From a checkpoint of a small mixture-of-experts model trained on Wikipedia.
Size: width 256, vocabulary 9624, 25M parameters.
Below are experts of layer 8 (counted from 0) of a mixture-of-experts language model. Rows are named router (the router's row for the expert), up (a neuron's input weights, with its number) and show model dimensions 0-255. Each number is 500 + 40 x the weight over its row's rms, rounded and kept within 0 to 999. Numbers have three digits each.
After each expert's rows: "mostly gets" lists some tokens that are sent to it at least half of the time. This comes from a sample of Wikipedia text that the model never trained on.

# expert 0
router:474454442410577416568525511539476479510513487540443514438552529487470461532411510543515495500500544456505460450495531420487516593495528521550533480433471509499487484537459482507480496489509468454483498564458542545603488426524474563497513554551485526547396503491435471476552512563486453500480509507449512493478550426475553466533513463496460589453489545500480495528533491540451443515514541499487490537552481456554424500401496550544542507518566523502514492561510543482544488516466499496515515522541506501486533482490495591451528479508556486559465582519529454483427453526484552518505518476412542536456505522504479490546498450577525482513504547526507444436407567538420502483431551529484529408507480539503524470505489534478546430477543472493498514485460506464526455526464555
up2:453478466522535453472518403579500513495468534480426493478530483517469447506493545502512548529497526530569508528530459568481487457530522533589547495576445529468487537537559504567483458488517498496488467524579434502528474494483448547563523549420446470543492543497532465522514497481447566471503437463501541559512565484506493520520517542417535570515482514472554505514485401506488566535501537477528416524503507521493471532464522573432506523581559474487516498438450477491415478514558486471547538479472497496517483536522485498482499584515513478558506518477488530542500454502501501467463429528500532483509526472415457509484564538540557476487522480516528517472400480501558481465514420514544471470500460456450544489423557463536533496545630494496421475491539406487436480430466523
up3:441478506516546440493451486535470427498425540463427460449492492612509486512483539536491526529568493490502499545457499507493526532519481529533526451525521499546530518520503460511470524572524518576447524450562470444519536463517537462484585464483496499460470532529539501519485429493508508497480549464534584516503478495566481509610434513531517517519492528521483521490566505507424550461527556417459459528494481552456526518517503448546472562518458548451471475476523500520414466575535539507501462532478468542459480513517512435542542614409458458519480517448497512556436491533492379512522500580569530443491501528543473546494545450556541455534511417437527467503448486539513549513479494533557543471491469508503471501517494535509453532527597511442476455449544541535538483444533523
mostly gets: " is", " been", " was", " have", " are", " has"

# expert 1
router:471426429496498536543523428390433487566517507536479529515472463452515484483538534493494481550480480417545513473568511477474473561453545519482532543477462479510452507453449468491450543537488495509495528502583522449559515516427426520507463455579499529444450459507460491565453468495521544514489495471486451432456518458493536540528418559505489570497430548508491470505522525433479493485480455525618459558561527532578510418539493564543462425551553505479495514435527491437474523490528574510502529476493554539512475524476467442558417548493478503518560475522548496515589463493535407520439566513508493504498506531521550522398460526498507493481501524431488487479455475487477490520533418532446526478541482535553498470446510485453516543457485488546518540549487535508516517504500560
up0:533462449475493500437465468501505444494427515543474477509487499548480528519534489551468472572480498481430517530498483547432569508494480452472442535515467456491443516466480504516517445512549524492491430559449518502520562405486508477493452511513510467523490577504487509499463511584481510481494532486497554464493464513473463563432479497464520556534429464430598522541629491481467450504447451461499527508503535594525473439373513455464517560571472577545548495583480534526553470431530500531530478465427506506547552552539448502503509491508469568544543509505480444566484450512467550517471467549485556510515505503444530519431494431460498497561506511520559480588516510468479513493486448536426432522522482550469477533482481497529538517442491498540487556516436549484464429526524531
up1:538483540455507421522503482471449537522559457541476477484492506442470519527511530496502574517459473474489472485567462537516519507559490479552607457450470520467477500458459474532458534531460500569565439520494511462540446565501439515517488432432540562513516619506543472538512482507441498445485520455511426534461455550478482548456477560520473519487475500523492532519473541475508516572434479470536466456532538492511469469481556466479530527527496453499495468486482569456451521544471461532483518531364478432454448529525435533496499548481454529434442460546482556540484486480550451497513554504447467541501530442498521590576507537542482449457525505505504457436492530511595474491532491517468482489490479563391496483446552468454493518573487483508484479512412565508519532478406532
mostly gets: " century", "000", " million", " Creek", "\"", " America"

# expert 7
router:508479520498537511456497534454446537495487463464539506535545527437482505503526485578506555523535516481434505509469474542486457536425520500482526526518464452572520568554546435505527538525535552498455501553522500453382470504533460447466515413499500487464514472488465451476454582566468475487443503471594515596521502453526496458526441490460512504497482536485510503506535490554610560470465518526507488558537482482488509481508610493476437484498571503493501497451499547507483511544462516443429547539484481456535416467511441536569565456472484498458531535476511498574527563459530537525483494492483434492488481521556430525493553507457588478616508482471462485440531461466498551468455544569514457583525519472554495482499470470468478584510444504522536495501540502550445484493487404
up2:517454508460526420514521455483425472467498509556507474434409547493488522445510513511451446488488505575549500500488576514513567517533558544480484471532478438452491561524464474486528540509552518569525569476454528490565526512480560511487513554505482495527538567483499445545590469473534542474480588478492549510440530528525479552513501528528557521440457580484525534521453398512474564477439544527527533521481432523508439460415551549500537543579521472495427508504471501477525519504526507630529527521505532547510568502561615548544540480413516468515501497489502556492450502467493438495422594497548515468450460516501497494525469473479509466500475515521531547493478520468528539491504465472471461472430485499493474542545437447488528458528579499557524479519526508576503521447504497
up3:500450510456507449458530474515559476515541447482508503453532523529505430490530494465499549539475533439500439508465467504493531495468455519506546500495456540520494512396532525465454565532546490567545562517523468442503471492454582493492532421476536494422518500482552519521469436522521590499524546481556536567522495507508484574644442482485499460460451474426505499499560458516478514537459415469560487540527497498474519452481540518464513464473458515503467477504455531529537520580509488543536482487448488501454522559512509501498501507481552452497449555560451500543431421513477468478524489532478515482464544456603456490488568520496548433516551500480463437472542531505553493538413472526506454474426478575488459524550430571487498519534575520565540549425484536550520477540436470
mostly gets: " June", " January", " July", " —", " February", " October"

# expert 2
router:487493541479552461473474485509479491566544526456554462478492480516523547532493498495537469491463472568538558506556548577489585417584484478535456469511539519539484503452566529549479558487482463505481447471479466563501525440497508467497518459491489509540508546505533555441504439476508425432565447473502500465489438544450505501495564541563517499602489457507484458493478532430457463502530528459459557543463543486499491451508439417478513479456470514503466517565528430560462507392443468544497464468546474514512508472544559468504476481449451486516566410456478554471435486487493540487500482467507543502598610511567492544503551499529485520536541461490582538542529530545525440535551534507575465521490449442501554476502562534493426518468531562546452506504467538459475493473506507
up2:499462526492484631466520503499471467462505495490505503507593503454565528544486482483442549537450536450531433469530488566446543502450456519533471452470544443561507535467511516493443537473512493463506437546557509487535590418516487472451393531478491460484503419509540503452478488457539509534549484450481500464475562500562467597485494501540526445485491547522479402520502441473467465548495505485499481515498491550546513472552560543538528525507474496501493446461617536426455489484503505555500536576531522508485456503472486480460530453524473407479487472464478542539571503497485387536519470462526494463462512570506479510467500537487478584436476520513454454439414589452532488470468460519551503525536529507487498484474501500511497506505531518572514541478466538449494536544397531
up3:523459476496512477559394445518414522487483515506446490490476484520504497453549479520476490452494483541525500476542487566456516562496485507494499508461516527549519544500555555485472493506518456465582474533501532462551537501554484520517506476517481461424463526464494435526441521475452470432554521508523481496535402465502473438507464597511432541552492502550558535599521486468445484497526637502513556405421498497537529439491549469493491412513491501437520600476463510527491545511523459503475447512491496515508499519496446556530524489471524479511545465490390477542502455565550532469440494439541531427425554481491487510426504512535478480531467510522517579460481548566478516430447441540503545486494502438460555477481478538479510476535574467504550543518449522546506508535570495
mostly gets: " Award", " career", " won", " Succeeded", "Personal", " Preceded"

# expert 6
router:554544531574501491443495442545581491516465536467489488493458476568517483478465455492530436473500454504528525522489518550572547439519491487477398514512506446446566522455516565486452420488466506569534490405453455431531535539475573509489502485551508515489615486460493521498526486477478480511520509464493480478560484550468419565473546515447558476510529451442507531430525464423522562497511491465486499464417484569497564560501429478490530583498418535457504508528422492558542466530525464501461486493508497505480471516480526523441465463581504584471465501544474502463506475530485502515507415577481489540495453553439512456535514488497437519408517468553491546527558466498501548481527475455475531419475491500448488547484502561542516494463431482451496516446509449490501552488556520
up0:454499528472522513510473459554472514553452427551548494541580529531483482523483464536604489565434609524518464510500615531442495482509497518487496484492446542515535544501422520495510508567540547478580470484447533529480490465496439486596612512484456573549545543450498562434560498447480465482495528478510485565558482505470497496584509513494513488540535457498518459499497495462503511595453467486454438503535517492430450487552504541515466508542504481460467481541526531467437544573484471448526432526448486462518541479527509466466496478537509463461462521480582513510509486523496512472496466529418485505467577508515471512536558587538505526477501542450531483495514436478471461519548520503457539451421438488452482518474563492500574558517530467491503487444470507494438477422499584
up1:522488498442515468575467420516471494525520525502415449445595431456496497443471588512505555478406516479549478524492554446492565479506529539504445478483479484477512520449453480544483490509476529550495491511462542565579467506539482471499584508451532471437522557484518503492420469584467526465500567495527508461557428465508484550503436444540482448502500518489530541487455537524449467523463507495455571453529576472519547469506473502532424499471502514480511504472501527566493506527495502462451499520474507452416456473432557513476565557517532610483499483529508529463484407452503462488457509554543437395529455536537515598435537530493468478452416473524531498471540535474522520489521460495526578476522490485522532518467529508507558598508523481547539458495494505488519433493547476
mostly gets: "″", " w", " t", " c", " r", " l"

# expert 4
router:430515495532474517528507481537476445498562481577551514531569472503556526477511511486452510479489581532572461473471426500500528521558467510513505501495504515504502561505473480461485500434508541489551498590523471393509496521471517462508456562411483487461515512479531546493508564500511436501388537543492538594466458521575508478527538553543512492421543532563486483483420469408504440495531533522522472479531456526501485466516505467459521518530465525493491492518527494483508489512479496466534417532432539511558536519544519487493531575561521439539496426476526475512583501482505444476528527463536501517415528479534532506480562564504536502469461472492499500544502479441479557398512405459534467458444476573526494502443486467488526547515562434394464467602516480524562480471545529
up0:494502493492514474512482453481493532456463538523468488425512475480518484482453561537490528529602435473524440518506437539487519485481514453530479524526524590487467521537552552523474497465504467485449539494460550433501494455563495535494447528462478568495437529491462548527517528481525455449513556462547514498431428530492479554576514499483464495481490496495576420462502587473453501533456525458516476558484534528532490518332545556531461490553424451465417470496530558541502521584534473445485448536523586529528500519535462435534533539421458447542464432401468542450494451535467525450516484484508478463455513546501447460492468559443515509500449463487501556524511576452523517418433499498480512508450553496461501557445474480512481576474475482514512524511518495483489505463481528
up1:501473493528504547529439466485487454553475495560492487535429495537473519470514475501506524492500473525567499485510518518409516436493504528511526470510494456566458559475470463576512426473595528538510492461560538513484525547482534497533461522525484459524488507558424450592546508494576548503506517506427549520449500549514476513512531498556469501505493456474561541431508529525549556478473467414487392564489542451474518446509553513521536440495453408542475477466490468428467523531513414508493502487440514532479457544499511509470403521506537591553468474531474507465427559502541515530480453518455463475451523457565504600481546523442548525514510541586494502538483555477514448502526419525449468559452513509399495507504451434518500493432492487513542456489567490442465530486530518
mostly gets: " end", " design", " public", " disc", "ort", " act"

# expert 5
router:513502526456497512525467548510416570465495468466480469520476520478442485483535458421451524567520481505396458508492465471505419583463546523475539498493574553477511465520530462525581540546539459512462496516462550577445482587552505506554519497406487463565482573547581482543466476494517625514587499562530531471465522536511482449508429410508503509491461537495482478532491493591485462557470417491478473454485494422437466512516534499564468460445558420603555492501508466454494503525515491513523511469531490443469545511495459431498525476461464441551470458507501471450492504532522504498518540475587479470505503459459486495512471493497569492512494550493555489501488513477546421544520535489457475537517539502498491535522481474481505450561467521586525424477508452528459510518504489
up2:449472439499520552485477454434405491539490526471446477431544562536435494488486559501440529512481511509501484498545483524455450485496520482411499469523426490517450523504575487500406458523474446524557501493553464454481499490471493561481475541433534493483528496546549455530508526565457517477513482544522522511459446573546486513524457547475525465464550558536481527532463525514542550513394456516489438463543467570487522533527572576484485495517504523423391490459463495451499491506492541508543543478453477483512505501454510445502455511540490500429483496476592494510500440494472361547476510501525462507399545432471518488490506568508509539472481477597564472513514497484473425507529496491463533458527506499422508456480508525533461492585514557499562470552478448565512563523457504
up3:470481518547545560487454464521557526478314530553457404544459494487443511552558590549467543451477459525488439555541522543443457497494469534509489504505462534552464528483496512493503470515529428437547526487515529510443567525495536471532422478483525506403474472493541546526504516577536507471525508487551485490567490513493462499465537531530456502565530511516575439433445517517530490514429459517567580510521519504484494475499434464513520552507483527496552557498467489558590525471442535482458450509568481471396416583447468477526487512482511530474514510525531482545509502472534457532481511478527489482499503507523486548445466554542498531533486487569555471584502500510498512537561472531518517516500553538427516552510575521547516505476490546423501510473482517538493563508546507
mostly gets: "=", "\".", " Robert", " David", " William", " Mc"

# expert 3
router:511567531523463510484527549529573478409431521568462515505481502514526531536482541526501500446523490500497516525479488516451492461476437473496553465528447515474486437532477563476541432507519535473517520455497515513480470517540485505479502558521537501494571445542601461495521501460510584541548501518484472502527525484511419530431484499481421393506529434492533569549495556494477546459472537519486540408505539503467522543482561565460520513489455490454479450454499569493494500514559509540530556503466470519441531516448506505451515516450553543384459531502466534559446561480451476457502487571544518442488424427448536432482414494452408501456483495547430516534491514560532475530440537488498569488522553468436458519572508473548518492518553506493500520445533533474534464514439571
up0:506466487509503527401484527462485475521446473514548435541541501450486553541500497535470550451509532529579495416531515543488476487482554583578561488519488431549486516484513460519500428550449528561468455528397496549513445427519552443504486509492528451593432518525442480527478515469578524464517521510533480547503496520541463526537505493515441434537525497513467557489555541541456539455528545512612510440488587540530463504508455495551441492517497466506443482533563483505399526484455537513492501446468487499469508523514472437527531521450523481467469478430454539535560580496459449504464526534407479503485529488482472466427498472526484561512533453468500552537518538458554514528454583445518554518479405477500504521472517495505471493495554462502532504485409458486486517444468551
up1:496466491423530512493454485504475448547491504580493542515442488537489516453451576502470464564554422549475492508499510524469495533513501484460513503517483498517486505468532465524475483420510505509541535473539506483387481553452514448526494505513502581561490492416486457604535509501574540474443515429413462480469594540542476522515481560486480436438468489426498534570540536492527446526453514452457499552504520536491524495504574523460506492527522522517481491457567508451514524467536503548473537491538479479495528520466452513456525400460568566488461549487544554553485515516456457454465489456480421508491580503433576506436486477497515446571462474451517507509470503567520453518465493567458601460527492494526432517490517534516453510447577529557465517476550430504494486581465463
mostly gets: " K", " S", " c", " T", " p", " M"